Experts of a small language model: 8 layers, a shared expert of 64 neurons.
Below are experts of layer 3 (counted from 0) of a mixture-of-experts language model. Rows are named router (the router's row for the expert), gate (a neuron's input weights, with its number), up (a neuron's input weights, with its number), down (a neuron's output weights, with its number) and show model dimensions 0-127. Each number is 128 + 32 x the weight over its row's rms, rounded and kept within 0 to 255. Numbers have three digits each.
Before each expert's rows: "comes before" lists some tokens at least twice as common just after its tokens as in all text; "gets" lists some tokens that make up at least twice as much of what it gets as of all text. This comes from a sample of Wikipedia text that the model never trained on. Tokens count by the router's weight.

# expert 42
comes before: "1", "2", "0", "3", "4", "6"
gets: "–", " | ", "; ", ", ", " (", "-"
router:080177141109129101098138175058168092170075137174109089120189110065127105146155133092171158162139092094085173102103120094176096150186109096111110061103148155150163089127154090152083191172098122131192102113148141174099146125147138172145125095098052130193180146116143139166113112111134112187115135145168113137101112090150145077134139070126130133165124137133124148145117116093138099145089
gate3:074130158120144087107108136117157160077112162173087145119148145124133164098088161075133156188098074135148138154129130194201107181156128108140135125163147115133148128104180115113151101082182150129129130144124111085159133107087193078187100110073104147104142120141138147139094099180118066193168096052111149061140108100132115133126140122138086093122081183200169090128115139139119108090138
up3:152169115109111066078128114126086152137130140103104151095120196103108182172131089118059113115143068124101175124072128146056104176141125130073103094221137106162070127155154074158158079164147141120081176167117127100103132102121173110153073151073121133157139123104141119130150116108116131128145114139136136123155176119089155084152138101063136087178190119159116098096082110120151149176141
down3:163164174067124117142152122133164119104156173120140150127073164138170131121115064125125198107114046135141127168102153080099146152103157113131122108142133162097108123112089126116105100154154094115118082068174182079150108157205166145128124114128175104159151136153095117165154153106086153104097172162100184104080164098142160138128118117125114168167072124117124023150181125124164133184148
gate4:113131152147140124102186132130140146116061150092104171156107124142070145134114159173137143060036142120126101112098156117142112145129090143134157150146067189150196111148181135101200170115095088124092136099170161112093147074124133172171142097105093101169115144159084159132100188110123108173149146112161072106127140154085121085156140095171080109116134099142146110103220120146160150133154
up4:090135121159152096166130163148098146079140168137090121099147096075134144152121117105060110112081103180138090148110090153122130115178148141110126164150125150127071083078125097187126142135116128114087140185094118180092141146113030126138093116092133155131138121095051121107097141052111114124144116097098084132135165145087111106136135157078151160081151089109131138115136157168132092024194
down4:172112133120182110221163175106108123134094073105121144110152132106148076163089127150135189160154104108148125170092111135174146156167118109163112136116161168172126141157151130134118129121173144108043053097174129152137093176120118104148102126070147135114110117163186132129159200158137137078154167143144119107157215114146170145170150099106062154130121119071162147179093131142103130125145
gate5:122109117134156126091184098113111139145114133181131129149142130060114120106098126096144153124154102151078159194132196171108042124120150160126090158098082134180095137099134128038165151166116129104079161151111094136116127163197138157148150083116126136103156145105108115138137108125227087124136127122102152176163160156125080139127159092083108064067129115140087115176144186078147132137107
up5:158138138149131084125160173121091155139162126105066114113114088057138137106158147121176090126176093096084104101201141144138148189161129173084220173159140106170138171117149167153107129151090165085154122140161121140165137151156068127175119094130123094164121144129167187182124153134163093155102172082130169152130123106152140135143093158085032132073129153160150100107162139141147134128149
down5:080185110160157115023083088125131108136100128129097153158129160132113126163105146142132142144155112167155079142121176105112133128173097163094160171052064131105115156155057102103142113081177174091076129070098155146089128098093146135081083120077114143170155154063135149124099101120186104155157163137169102125097131164098113115155126090106175126105086146089126119178116126177111104144131
gate6:095132142167108102153114136117147139191092119137165063108146096138140131119157097154094124132147196046167106105124106128125177154179173063103118125169111120087130070155123144186146129142153164073104097118083170171111100153184122130126079137088100090101105110103131127058085080133077123159171104084139143085105164137197134123108108145201102091126193158137107155106133103126099137112155
up6:097123134130132123097159211172145128140127121097141120126086123088116159095092068168107211126091107109129146125124150066100093142145127094119175129102130131127117160191122138133106135166100123144141123159110101112189158107163117134111096137186182073116116095136153162146093120125118156100110128101165079055042062082132142083090091118111133177146209160120118159171128117091196136157105
down6:091137162170135139147108107221134155141163127063166107124120108084078144115145132120160107115151045079104108224101129099124130097105137125118105108195079132148119128174116127144126157196126122127119158130117118115147172072147154049144158159148116116141165112101110048173124170139145142073156181187131116151166164185151113115099097158110152133119163080157159161143141146144123098127098
gate7:154165081181107112122068070123131171175092196125139130155047164088094139096173208108174097161108123152143150142105120167161175111163075126152121126174121137147172138124117149170142118165098108184146155121161116194117143152116099151134073097109175065111113099144085136097134183085160065106129157141148126102120151118113128143183108105126134159133123154095134140164152193099114084162107
up7:116185126098130050191113161179164153113133205124066115141116127128087156141056153130174139098092136113080135185133140128108119124120177096141153123161159111117115106206137114141162133160099095133154106125112145131102130150144109126049124135125179117119067105121117138063116210051115142091150147091119121186137100109118080136122182152126136126172152115092169148148124158150186122148081
down7:119198123153159109157139092111104166083102156151141140080198155138127120137129217103122165111071170132144107124177082090132188151096127172150123123065085159115140081174129109128080107158161159109093193110131158159072081131086185109098132156222134070094107118121113147148160141134132124157138105165075123151148123152131140173103152107159177126138151166167146112127172141115087142143111
gate8:141117134138140104121157062080099151098144159179075173101089149179180089143146166081167119115122145136098126107177170197141123134139105147200179067122087161105138157165146095114095115172141132061078109145119168090146114155131105184100127136091115127120139130085173169152124124129135152108207145161115116123041115116143152107125120125093148128142106113098091082166088203117156127132076
up8:152097055128111079146148106140076172158089128168120165132138159158095153162141124090051181123033153157118166112175118124107111131077135181114095114122157132168132122104118142148103107115151180122186176132104173123072105145083124172118148100079148072162181178075177124123132113110115169152194092152137110174100101115104156162120081146125127133161127161123169116172131149137140078163122
down8:133109138118157072129127100133124098170138156135096121081105085154143099184114078146118174093147117139131203144115190106120098147115117039130178141141086127125083164107139204126167197135106132146105136081130123093099111126154139160126103187147069207137106165164080163094176174150099084116126136145178096142147128143184116090105103126144094169101102104095109169123137162129147157189166
gate9:121112098065099194138079160114142193121106144101157137100177099147144072130117148088175135115117058093130121142086122129181105129107106197179146124188158152186132132082127126101196095132137144099138039098143099072116129109087097165140122157132136189127157140106111090128143119121101119155123111137123117153127195139155138119149108070119108134174077123098155097152059196084135156146109
up9:120133103097053143114120103179089099135104090176147108129154100110063106099114171082112143173134120158172095169113143184143131118107134066132200115143085042106151133129125161132161120138102056104078120139143111093092095143069102114094163088148155136182150137091185090150117148152151138138090076140123076104089157141157072147130187135132150089163103116152161158092099101140077132100106
down9:168122107170092129103166060161119140148131130113087135110164172158097158135147126151095157152176101123129112115145139154142079169110108099157102077130148162176033175161107137163132125132084106130150141119121125136117190143106144211148130119136192108084143143161111190133156160169152185126157099101138136118137078129108140166102191076163132134156139032155129132120104094095085063175121
gate10:118106156127112071160081137111127126165045154137098133135132152124146101127071194075198131160155173088155109135106113087198087125128153117089161141133118100201116192132141180148114109072111084157180119119109175143137148116128061168165116103082147138178140158157137119110152080131137141140138071076146105111112135170166120079071188134119090161174122125099116177139122140128151166122137
up10:211193182151139147155191108080092169156074154139097090118088139101143132145141104113095174100140102153086094121091132094124141094110089100103105128118153093076138187142144136111141153195113141121132114107203144140128186078149087153158107106143133160146127140136126111125148085181110125190125198164092070138139176121111078115163128169075131130189130106126095105149169102144131139065137
down10:150083175118084132098167032109137147128177165138158122111133111102093148059112180095128137073124072173160145135181165098099138200147051161085056171154114114096155151089138109100130127181152146134188131147120162131128147106121123162109123140130180089150108188083122105096184172126143112132097073108131122149118158138108129089148118170132151113107148115113068129147130091104083081144144
gate11:102106114134113037122112167099126146109152127126071081133104073122097104164140101176134120085146171100115103154093126092115143050114156163147073129120159069195126146121033140104100106091118122142172074134077128154092091142145105136117105109164103128088167134107143148101113136166092187139189108206136158096126135139159162118134149136116133152090087144114132137061157127065137151082157
up11:136113150130091117130134057105156127150111129059133110135114153146089124167172116079177170130117161112156105105060121121111130166140160089185080134207162176179087139087077099084131184162095125097115134147119157129146158127153099120161127137153106186120117137169136177136158144127103140113153074107171157178101106129128124126121146143134079181016084093155172139162146074105156117114156
down11:101107159086138151159184128135137118154159150094161110097156208101147126094121112117072106159069092085134158142113143101120142123095157106165192138099130144140063128127076101139162163147150160088154118148151217128123149111148152144111117169095154149163063204085167129149126084134118209167102128146119066142146125103120127110125145167129153092135138106076053151179089081120112129106083
gate12:131145140103149108130133158066138157184062155098141113078104135168110061152123076104154106114165089107123140128103140138181139104143180107104073194140120136091132142134112129107116130123115096141185107129134116113094130144161141132094130166156133102110114177122075169173092076142071178202168070132146084093105103098123148146121104139093147091163049088062102122086086114128127157206117
up12:135132133111132155121221159120167139105125152159166107100106149136125104124093122153147142081097154138109109141202089103141186122136115125078119142156095209052129115131095120069110121193133108109137137120029135179181141154150093134143132157164126103161085139075172132115140182146151106095155069119146181147101087165139160091076121107071148121122130165108143067128081134153112127088143
down12:084142084125156084131202105109154159084127153163198139121094118125155100181174123124116167106140105099091178169145176115121086124122035119120145166133073077131118187171128130154092186099115148080132121152125163148134153204127134105141196138108116139112124148176159118176103128182164116055149138134151143118062162149090083082112108154163147136098111138121132156116118143116078170100140
gate13:117129123110196085107107105179148122070119120106148111068154060099122189100107109137136121139083145088196172120062092110132104158149174124109190159137108149126149152121139144113147133153153111087106125132132109110144083219134115121116121140076104122091082104115038104067100150114102084150141184160137135198102127180135173079098097166107141095130149112080099138134108123146132137130064
up13:090150133151165101155088103093108128078154146138148163146103138137171099131168148196085126142188124131093110094126175114098124117090145161133092088165146065118153129083120115166208124132170176193138124136121112134095180181124156138103148163146189154155115110171035153157146067093144166077054169108118123165126109153127126179107129127147190128157151129131185135112103123133092092101119
down13:145179149068116098130099152101096158107127172118122106151100111166146152094114140155072160106178166116162155118122059119098110147098151128120126187149099111162078115122106160146137152096113078157154106122147152167174116067085145151106209117157103183117097180150172119173119072095139055166080184145132135127134107104084148174133139140147150118086127112152102130135098121193132145219084
gate14:115164124097109092109163144072124071155074135121185083182114144119157103058115130130141156112105108118145159160122138153158165131092162118205119118114130130109082099114145093157204149155128160092117075167095132142134172101099097078125130121073211100180147120120170171138145143197176187152160139145130164135185140108119070110165110172094134163069111130138163131161123169104102123136150
up14:129101135134124131093159084101119137105162164083071122146054133180149119164134096122105068121124134090054144122192051115116133167141150135080171184179065171162176167102098103155158162090171138077152094149160206097145165121127116109128089140163097164158115128152157150090132155120041131117150149113125140124080085147080164108161144112151093156116131146124156125131125133099137167162113
down14:101168206125103143174141133120129130137112126105115152114152094132059053134116065137138126076128130189173065162115114120143144145157162173125150139157171095149143123140111127153098088137156113146114169146081174134131233136151122156196103109119143118101135112134157156144110100105113115151187119190129134169111219138149110147133178094114185111102177107131181154105171109078112140180134
gate15:136133101094136103110139169125157122146161126151077140112123064133100126090099163168110133106165083027110107104080078144129105093127120077145176109093163140130105155101065167110151076167089118092107128157106178112102134152127150126120165149178092149112115129034115139140148069177126102139172103114108104118136088116100125137140104086108072158104129125189084118138148065192065140146082
up15:131139102137160107073131119149083120163040153133122168127162182140147109144124170115118105103109171147128128094100192116121110143147073147153177168133170127127137162086138099168148187146141166138159163106128095119184123044142130147138106130094158111115091145171144152137144112100172084128173139135091102145157135133120106131062082112153117149117122149047118070166132204094035122142185
down15:162117153125180080132171104144094059095129164060129140094088163168182148086140117104152130183131172183099128114101117101138089101154164135093113146146190172112166212120130173083161068112153068166139203193110069147086129129138095152159172186138192147115100101132134133143108099106154160135133137113130153140139124139139120157106176138125174130133127159129113130122128091171115078151099
gate16:116105123133129066156145124138094106214125150109155139144162109117116161114090105140109133141134043139059138085103160150159062125115111134178142111176109159127099120124141101144190150059118108114193114160112149110092181084115142098164083101134084205182135121109090092137120133105081072117112132187179145104117193088093101167145115095122165150150088142098151172121097171136131120159117
up16:082140104135164104218203130120111083139135139193191129155160149078043082186127154082131141141153065141133125122154113142127141130095110138111125099120127180131140134102146152109157063126143078105130133067133077203081079102194191177115147100130110144148122098126175141113146101116172164144135126131110115220126157136165115163143153152097140139120160135134134151148112138101124134175135
down16:137107112129128088129161113114134141080080123086147120139149113122144068086108132124173112077154158105161131152040116188137100127131109126108132153147169108109120093118132061106113087099084173142069179177110152057134112117140108177060106109149138104150107128156119136122137056183154130161110154149104146163108126166080115129088202137057139058089086128123159106159080148098103185112111
gate17:139093164098146137169151136138126153125132152163137123133082165042135185088129098116155150171152141145191124157145130113147143163141189116160127112142124142098074158158144121079079180074143177136157177136108116142164107132093137127147102050085084182126102085075111154086106132172124135181156163170148118195124160158145152092097144177150063116111109171138155176125094149176117100165084
up17:107084142110180104104099150148117135128140145088163171127125123147074134056123137115101143140134117115096115079119056150105164100125050091076095119129131129157132096152111148150134061125156210123103120152149133153138147177119148107200121116145086127128201175165149124162178114155129160169136143180153128156163144150107100122128142131110089061140129202224132122147128156145087133062161
down17:103129156075135144083163141135182187131151100089165140093172156169151059131112158146148127104155106176104124110156100086088109118182181109123156163126132158089135112124180169113138137130203147101123112073128155138166158102139110150182168161101136173134121155122043126108109188174057148148098093088140116126138155100129111158120104143213087139122068116172111104095090179099131150136144
gate18:122155109179151128204102136103121092160139096131104127065119162126072176104156195105103120119108126112157164097110181088177161184135152091153140144090130203098113145114118170185093172123140119139125117106142151142099124102180095093151206105136153146049144109091125117171152080141145125115121191131145154154162110086149122110152175114138123095100131110153160145144202080151135082107193
up18:200104130189139116111158110048061165084092135166159093112120137103131099117114137113144136110113185115150159155141134088132112167085131152172147121098129146080129149111140108167114144176144151162106081079116148108114147103081124119083084112093131109135107115150132134106102206146158108111127150061034089142140106038161077162118132121097142143059130118141173091168096117098103141164085
down18:140160143104117089152103134108142117142092167057143104139105149105114213119105124114102132126155141106109131166134055151150156097057136147133143146187122148174151103102076107038122094110081121155087139126142079141129094133160103091140108119101175158128123150162092165069139114112156115091068178103158165156089209139158040086176127122116100149133153102115079137103109177147140144130099
gate19:100122111135187175160164088138142160175109146155158149145116117146111075142122163138171133146104114082144067130141199091100111131120135134111136102150082051123165129096118090124103107127115124161094087053097100101107071093135144120168104093122123153081154147141103088147069165080124167246143118147142140048077153150089106147103129146080134159153168136142143099107090129152145169148103
up19:147102092140107128078069112121126121152063109057137148136091149116104088057162130133169095134149121092120078123129095127105084132180083112095112108105177116148142137123068111152132067120112080157141025116128152139120156157100147047098165148082071134113139131167144185082092113120099096125106158146158074170058172128073126131104116104173103122137157164137106104101117138134135097138093
down19:101133097104138142150061124166179134137148174097074142165149166129112083112101143135185119047103147153157129131095212174110120185140091142111175118131167134114112129179155075169099112132082120135118126089139123139077127083073127100126169136120146169089132106183082118134122075083134125156144141103182093171133155150081154109181096103130111129126141200146111098177196162093141139082142
gate20:143119126135160130117144118051115154167035156138146169124083119121132081055076168126138140148135193104084131137105130166132147103122148124149176090126149184123065176132125134105164096110131162155072148140119143167100132108128139172113090104140130186097171135126106126133093141133153180158176147064163151068105149196151137106137069096099089087118120097129145116162061117085145105157185
up20:143123135131114163152147104166126120121134154130171113100154148079091144085151173142134143127105082175171141124141134183160092179110111083062116140080132123106131119205164109153153144161137082100162130125172156064078183157113164137115067108109161083060127085125168180102146153082104132150101144133124134090156139090178117134141163088105152120187053109159140127122130134167106117050061
down20:172119099182049125138146187122096111122182134133063175135126079092130046134143132092125132107102137135117118225074166063099154092096083104165099154117099176077140156131107151160116134154122126138120182082117117100085116157154128141107180109133084187182116134164158125101187174096139082127132088114126100155118074126131163171078136130140134112118167142162153125118146125169093129123111
gate21:147115170210146147099167099120113120135085160114147083116124143141114139084101111146107088118150092144113173194102123117106141147141186083112168119095103149141146171073151096095139161144150136121110087118158100162060124074129146216129158154147087103176098132127149160117166125130166172112133143146127157190093113099114136118075165092177108133144043058105184134151133115070176127169102
up21:079131151152129102170159135215114104161114145149134075222148161112162161084132110091112130142094100106132162137137140130129126154117126150095176119149125139149106124130140112070154175154111119125171083056116145171153155150129090202193176111127182105119172138122139212131124136121134159142143096141157107111128090118120182078095182093151047134160108094133179175108172138111146149131168
down21:099112230123117142084130147127072107122146114140176126167167091117112078119189067129113153098065143147128151148097091102129128105149187160074134112120123115149100166120104132100121163129122123148129105145146121094160169128119167170135145150201115088157171144132123130081146133142114074157145128067109125109169171204134107200046076102166137131159138080100169169112124123142136152065106
gate22:125146153113152083132188069096147135098104097145141080187141137058115108160097078120117121150123088110124084131066099102125139110131148130119097176167114101137068118126099114110125109092145155146054080090149161090108162087109141141198049120115140152161120160157135154195054146108138128163116077074103094187133175162121151080095073085146138134120096132097134095111115169154117134100103
up22:157143132072142149132147126119083140153101104076163172118116096071148071059181076127134070141109082078086115152130127099175120127146153130163078071139122177140130075132159126119162157150118102111140117173157141125069109107173076146114148113151146126107061105052133185119152109118159099135112154153110055114109108146112070059106153106161086136191132159142156125119098096101104180130126
down22:162205170163134122095139202118172100108128123176106126105196152187155175076157141093135093129148152123115153106102066190147170084145100174130113137113125088095096119102149151149103165055128141123160130189092183086172100108150121162124161151163128104169204134128172136120166116146119150164087137136172132113134172138186142115112135125127180090107126160145147129160165121172100066111124
gate23:127154137137078084158172078097115148066086171085194121159089123106129090118090128135079168134150081131120195094061089146183152173174087145121141113157083173099117149125148145138138103168176135107152146152145131124113139122138189121155132096070094135150137087141123157190135137098121104146162147058144208118133161143092125169137146121108145099060111175183157141159134172083113114120099
up23:098000131151114099145137159121133071095081095128131141150143146149065180114125181185124109110101125149165139137135145102182167141139120149123131190142121118151112116075218110109134145138140083150129078115184121106078134138170101140114107172120119146139091130125097178093165142106131148092127140148163118165149088097200191111102122119142153173130153121107141122150119147178177164133183
down23:111104184198159174124162126148049120169138140145132152129051151151127151089101157136124144098147114101134175101136118160107185084162141189097178157093097100144129085172146091110104105096172142152109134145152139103136142149134122093078076089119102132132160174125147091127176195114122144053117099131166122161118158161132106186171091124177094098077090151116116157155169103150105182185135
gate24:078079174133104121128122174128125106091101093119120151054117192134128158170185148101095106131085100123065133113120128141151107133152087127169134146152090127153119105155113087126111198121162089103124124179166183148135072125086193159115123142143108093191111191111145158105130080069095099155204191139103146106153128154129128183187118125100141103185107150164126106130156075092137147121162
up24:105147128128072110132099189131200186181100135168105157142123128107076093141180104106095126133142113138114132167118138098176133123123100138121125145185113134099144104128094096110165099101111170141164154183157166165139168174139175099119135099169056104086104165070087173100101154136149138143084208138125124132206098136127143109130177101107201166110124148198134143172139176163110131160113
down24:139124136141112163122131163101100164098075138090173123192150175127158208188135173104152142120155160046139135083147122138151141093101136070107134146096143119162158118159085095098195105147095164119160101124133140150160107172107133183113168142221184136080164143182119147139147103134118144156148123180195088150121123061134147129197113123121122156157142116113102104110136121148137102057110
gate25:164111106090156146125083148120127106152135063077097146167099099122129161058125128123155147119050129107217103120160106160153135163142132092156165109157108181027094138143170097116110118130130096134084097154145165132091036135134145101068143122101140135147139055101169112118142132181133097163190129136113145092118140110142174150127132055110134145138078094127156091187102122140115131139110
up25:119157131073138116104152072118102132134118095129105120148148132129118183111144039119093109096186151154108153138079117132122088098125113181099116108187126122120102131156124158164170131086164098178137091135200140157136138145063068105135088181126120186120123168151133139117167141077145159113156138076144123120134095135153152094204086185133122117170057171107120055138134145084122135099052
down25:146171157157190143070103164127092200089169150179168157096113156125105087180126159131158095096117144094127106107152104138149090135111110135143134161111126116131124071141102083094119097079149076156137119139152140109103161162142096115118088132162103086207086120135108154143185169145172155154053127135141119139163065199114141108098205097132110145170100105150139137127180129160127202090117
gate26:131173227189159124129105060126131124152148139147138144082146148104105142147118156122144158098110150119129078100116095123133157105092163120196164069138133125103128123110140119124158135117164154160100180110190125053179110055107147143101167201095096139131090147106091162188143105153122126121102188100154133136138113103185197133188114113154081120065118098127077102149160131127162112111107
up26:126092122139160166192133166124070168162155130154066162206135101129084110194159083150129082107084148106174129147101157107129101058154099159119097116109115087144171152151181168130145066124149141170098147147141124134144125087107144174108119066130084160174132056162128176175172074172107092142154129122138112151089141164139116167095127122105128109076106191124123121119095166098158100118119
down26:105114050115163145146153108148107124138107130146122127203116110150157113147139162155108174187139136110145063140104088101161075133060100117128161081105130098157125165112096111173101099112202117145177132133143109136101213103100160137162130185162104083201122094122098156138120119117123156078050114092142075113084112158127122152185184141154157144180136087138131184088113147143131155147132
gate27:094141139081148091134148128121178131195101192125118147135125101100105188125127120138166098138181160135102086121168175143182161109064184097135134148118148166081109097124182163120106131084152078164146137103132096143172110157187073150114159056128158123140195116102116114133097139160165143156162155120157119165132155145132155168055105176060129149188126176135155108151076131101127144173117
up27:124104069094121193169128111107105151125088137133145180100121189159152112158105124143147150164107122164113125150128076102115080122099128140130112110096116131107162170085158086069113095100093139142180147124135108098110138131140106127214089161164063109189113155107110103146125111087207115189103061104090182150099099144128156153091136142141134077133082164155139152079210140110083134087102
down27:161109156122129128107113108120135073156111108131164171136071140123129121079140174143134165112064097079166080073111165137137092066140095061133174134097107072123147096095135100079054141097154139127129143158083133155155079096113100137194083172132113119146105187162087128105101093132162142132107132158124128022164140101062142118135139128101112080070103117134079108116131138082100102143112
gate28:142142033189089109107110059080109067145101153150090160106143128138118149112156190094161161155113127128133056094154150060144177127162144125135110109180113167073127159134106105063118181195134165144181127150174124135078167114201156110108142100178137144087127087130109161156093094093146114163134099121122112097124145149133124094100136109096140104124136122107141100132159148123157145129043
up28:083126148127111148060123127144078147107119124163131143111113083121170137089166070122123117210098128171155130172108161158146160131183135103100142135169170107122132154142138136095142146173160125102141149155097096092092076053085115115163101130109122055122081061187227118158089110144129150150203125173105103118155131127151135107128134145080113147147095124096184163115177139095126126116069
down28:129038149067110145090110112141091159130135155117129129111111175100166141127140151186147127152146142176186160070103121072172106145122111185143120134134119173113142170097161138114124116174163180150176137139151161116176131129093090147085077122125161111156156128095112097097134156115109161104188108144147216127175141103154077065087105145094122104108147123059186138148131115156106195178148
gate29:182104094104104091129102168067132130079161143165167097127103077084135180110111128130164119158117116125159146122105165114053091164166057116123192123095149093149137107093112165108119141106144164108158139136160130137114144145118148142146193065133153076107116070106092116184126097110139158178149052161165160130113134144118092091125071175054128129122130132080151143174157115067177100147107
up29:200120106079106138146066131159185093143132061143134097149155147126141197127114151146163175159111098076169135117095142066148147078128150217091158129136151112126064098137141139137114123174105147152171115129086128190110135117082075110109120095166148196123120145128158107160148113132136068066108129109079131141187131128110109135217152118109164127072106088125113116112128177134110144108144
down29:163162101122104116135089072120169086153125169115152085149083093101214100178181091168156153149047150161130093114129190143149157139169150097117173165142130155131136132138180161168145106107141127152081110112115137137169072167140109134123159148083159131126110141136106101113062170124141101136090161137078179069080132148139121166147079151159161126143135163202143195121088127076111145130117
gate30:163143131101129119098177160117103139128103071119094114135078123074190145135161127076133115089135104133141100113092128117146181093102149147144129112079156147072175100125107163164064102064149144151136074130136205119158172064120098120112096109094166169101146129082118136172129154146111146128149159169130130086127093108154165116101182154087122177164109101111154097102119112189124178231088
up30:121115113125183089125146061098126107133164100181099156123096075112078211193185080089141161105144215097145131184158117098148102169128133094112132119130160196129150116086123129116119130108176098143087099166140123106084170127108127158171133075120109087077133092106101119083069103085132148138163172148121152129171131098114138121095082097106078146132111145137144144076115128175184170117122
down30:167134137169130182113112160101122093132169161199086089116144059113117064201102195119081176128109161169174112131125092138105148118116114150093176169170065120169127149148109135098124176144114160107124085115154125101147097101147143136084095138181082143146130108114160143149140169190107151102100137147103136158096033133063191150119154118100122144128166085117115120119121075145168092147127
gate31:095079087114127175120060120147135191181110130148126139111156139094133142136186133066132140128162062085126141173151105139158193156135149189142158146095127133152136188103119185128160173171127101099120114172143162103086109130123106121174137153135150138141169082166085126132139115131120053107151141176111156182115123177068174065078116124129160166133121185070115143181133146101118141077140
up31:126107104123104120147106085133085117170124204129137065141148089120124163130112145088145074106088020141174105078130070097162173105104158189124064089115130166156133141104145119103127120099142100157106168094121161169141136146120108109148120099126125181160132162121115093098154145115177159128066144130101179142167183110152149089162128094136087170169105146130149126186111034081128120147119
down31:075121152108124181129120092169129098073132075149127149163112094128070129142131129152064156195175129074089121139140173107134111125106161059085140101128159070087111148093123086126185116124117143135123155183132143086071143094175159174157193134168093115117148134122158111136119190204152106140086137111122119129102140110142157161104096126163122136115083140149120136133144079079059161062081
gate32:120132109109068115140145085042138158147143174183143177120093105088122093148145123118100116116119090097088152101154134139127151139161041125166157124117036074179161112135183131130108131093116064169110093114162093109158162166161122114101183103119168099130145131157152125104117080163090119190116127115220152098118176093142125127137147129123137183099127139077078142145182126099100110122146
up32:093107144132088097133064146147084112070173119098136140096122154100140117129108098161139074142062170181136162094078154124126121075181134090211161098145135146098130177107120088108156092199155150115098143131142113134152092146169161160110087209138146155165132140080149169122095128117143085105140180123113170152169142168153178115134146124080117209109143179167154174106116126125159097112129
down32:094135126110087103149138154141098105103136176106126081129039210114090105045112111128112128130173150124153135106097118113132098090156152172151133071116136072114172171090189176197078121096158167173114146106094107108080160093113139138103120114129158153105128144109100135155057137155061105159102202150128137106109094116080126079072124124174131105154136128116167109161118114107116151088096
gate33:183126126156093086155128144119116084104093169127165187100123196105113168137132169134135159124110097010109126133151093111142104140122120143142181143101187151093164117153085159201129158179163137107103131115157103129139123126067137168169123128135064134160146162071154139153116158149111162087176142117111154139110099091142139139087162109136141083170117062076146118201119145125074129166168
up33:136098101057118057113096138135136223144098158099080130128135119142114138140125123148107115091098133140147129208126109158172107132115102097165145093111164105122130113199127086125145179143109230063123115146191110143169126162138140130092141103084087119191153138103152121112085119103109104096128122132147117117068117081151130104142130121196060088163069172121140164149155085168142144136134
down33:135146123105057092124176113108122192082084104096085106140105126094091149087165136102184094140064076102167132128145103089193088154171140114105144133122119104122178145060097143106142117104160195138067167195120152149150108137119134126118120163131130158140179074114162161136133188094142145112173106081151137063123153145168095141080132136140151141130154121163129125072159083139068159133175
gate34:198023118136131124115140116123152110166066133140128144054090144108200148132093180075141105137104140078097123150178132123150151156155123088162116092095123162150125089134131151137118150124105126128160158079143107174109151103113135181158131134137075152169192115117149066162101114075177136134164145107136110122153141119093126142093077174110126116111102118099074064123163115125155119028160
up34:158129120114139073123089091091114170150066095154166105092130068090105150128137116134187125121101157121139116120077142134128091163127132123123125145164098088107121085079157165180138095102154115083169119105057119095096134079154143127071123104099144074139124236115147127154049109165113179098094161149208115094096159138137160115113130166135163132108103156129161127072163120140169165112178
down34:107102176144114100143100118120178116111097209035122114114149090062144149165135137155142105166097153180119117209171085135164095178136152157154119100122100101158149116097170094111143165157129140132176098080127111156146136165093094144156086114153159142083125105069127108141117092105111126113062177179146103167206131179093108131131128145135185104085112165126106143140171142088118131138182
gate35:179164154147112108145113171157152157084154140131172169143109152109092118115099133106138108101110103127162135164083147136149099133109154188131148109123171133168115113183152118117055129206121090138140118185129073150146181067136187150127129137058119099111190159120184108159171140130155141140100166126115171163136170134138111144092151083183115087087135152120066143175092045161080151164141
up35:178113129125212153130090127136142200169138143210059105165095133121165136153108097148168090106160172146152123120106107162075129111152121166167132136116070177125120101154139141088113144092071159112137107141205130089102097111093106148149150170175126191078130149096124154139178122123055127070156110109182129174116140175096170148186111149143142160119128146141130103125129105094113137135069
down35:106143139143116120149128125102127157113141144157076179168121156077124113147092159131139144129108121137025157165087178186126135095121155177124195102102119090146099095100104194151085071191074137098197156107167115154175135143128142156138102125128110115144101179123122092117139125137084071125087121175172100119147140183182138088153106100141181142172147100083109143172149144056122122123161
gate36:123136080162150172145114175088058092139118154090098131110157132113120098088124146188164140108153138127206080158080138134147133102156119150155098137103122120143118156178174119099130111113138098182146126161169152185150088184117096190158137095100127093081147141088105155180106104099139099149104079088099091103096154120142097120119149094209138153167145048140130120156185148179072143156092
up36:128120164161111088090148149144171138142170182085134093116143216077070210165140119155097199071140108141147149095134149124078154118133176143101120135075140146127112122077126168104134088167135136110083123105141110158126110128123140182152175170060105131115172080115073140159113112139105165039116138154148099150122125112124127116133093133083140164113116161084160158081092138101118117049134
down36:133152205116134145119155158193155100126156141109175112118149129155166183122151173109127172124089126164102145179096188111044182225143137157147129171158131142156123123101097161135096111130107156159072121157130050145096089125105140139130127134090099124167132144145097171195082126121098128082094116148112163134112136147122147147150102214149194116173152117102153118168142117084182116128145
gate37:094118132137094145124108077105074067182062105174161106189118160086144139106134125095155132175166177161157104169146124093140174103103088127135126088117115185138152150154105136131196177129129146157096119151155175079189146150132123113100133147105121147071125145142154173147061108111123179119125164113139184191138157067090164153169116087137163117164084113131095134156126119161097140054167
up37:182118152188122143173146087153201139110135125144188145110061110120113166139128185032100151138140156099113098169131127169193130174163105131124132137151176045108145091125160181069113166099127120148114175138142141157117071084116135141126110132163122154117079112149141138115135063097095138160134081130128119202131109146113142145083070149159099152121109138146157124151132118043122151105102
down37:110093155166120107164183125081120165162110164101116155131124143150083074080126129180094080130131072148092117096145156150142140142113110130137104132151188083182104159197140045164143143097074090145131113150082122114105070128124103051146106139176135087091090197156158150098056084097156097129115147188116162122133135156114176126091154121161095074123154090143138155097147131158118135108147
gate38:142127061154103125103174123106139170130094130113164070121130188100134092133028169089148109165101107110136151138114146121117155143177101114105127085116105122108142061100144133089179119163164117163132086143164166157124096196111075149178085116088103124152131162138116139181162120106110147165087137054130098067141156106099166073097082108185080104162064129123161133114147096123125141099102
up38:097103095107147084137183133147092118136113156082178173069147124135121172100198139119117093122131109163155114168143190121093104168113113126127186110076087130164112135167116152176107091153152116087058110117122125162160134090146085092121131085113114098158108093153107131174153116170181102119119211144133158173140126164178130090115130142129152196179198087122138127069189120118168151100151
down38:161120134167144171172098151124093119132151110131130164105145173128120133189108142054140069142135111191151106124101137063176136121132108121076120128130209123121163095099142098080161158097116178157090171038106173126074071156131095114143144120096143079139081135099151122126129176163120116138148048098183142095037157112127153134155100131135095092116178094097129122135125143150124106159136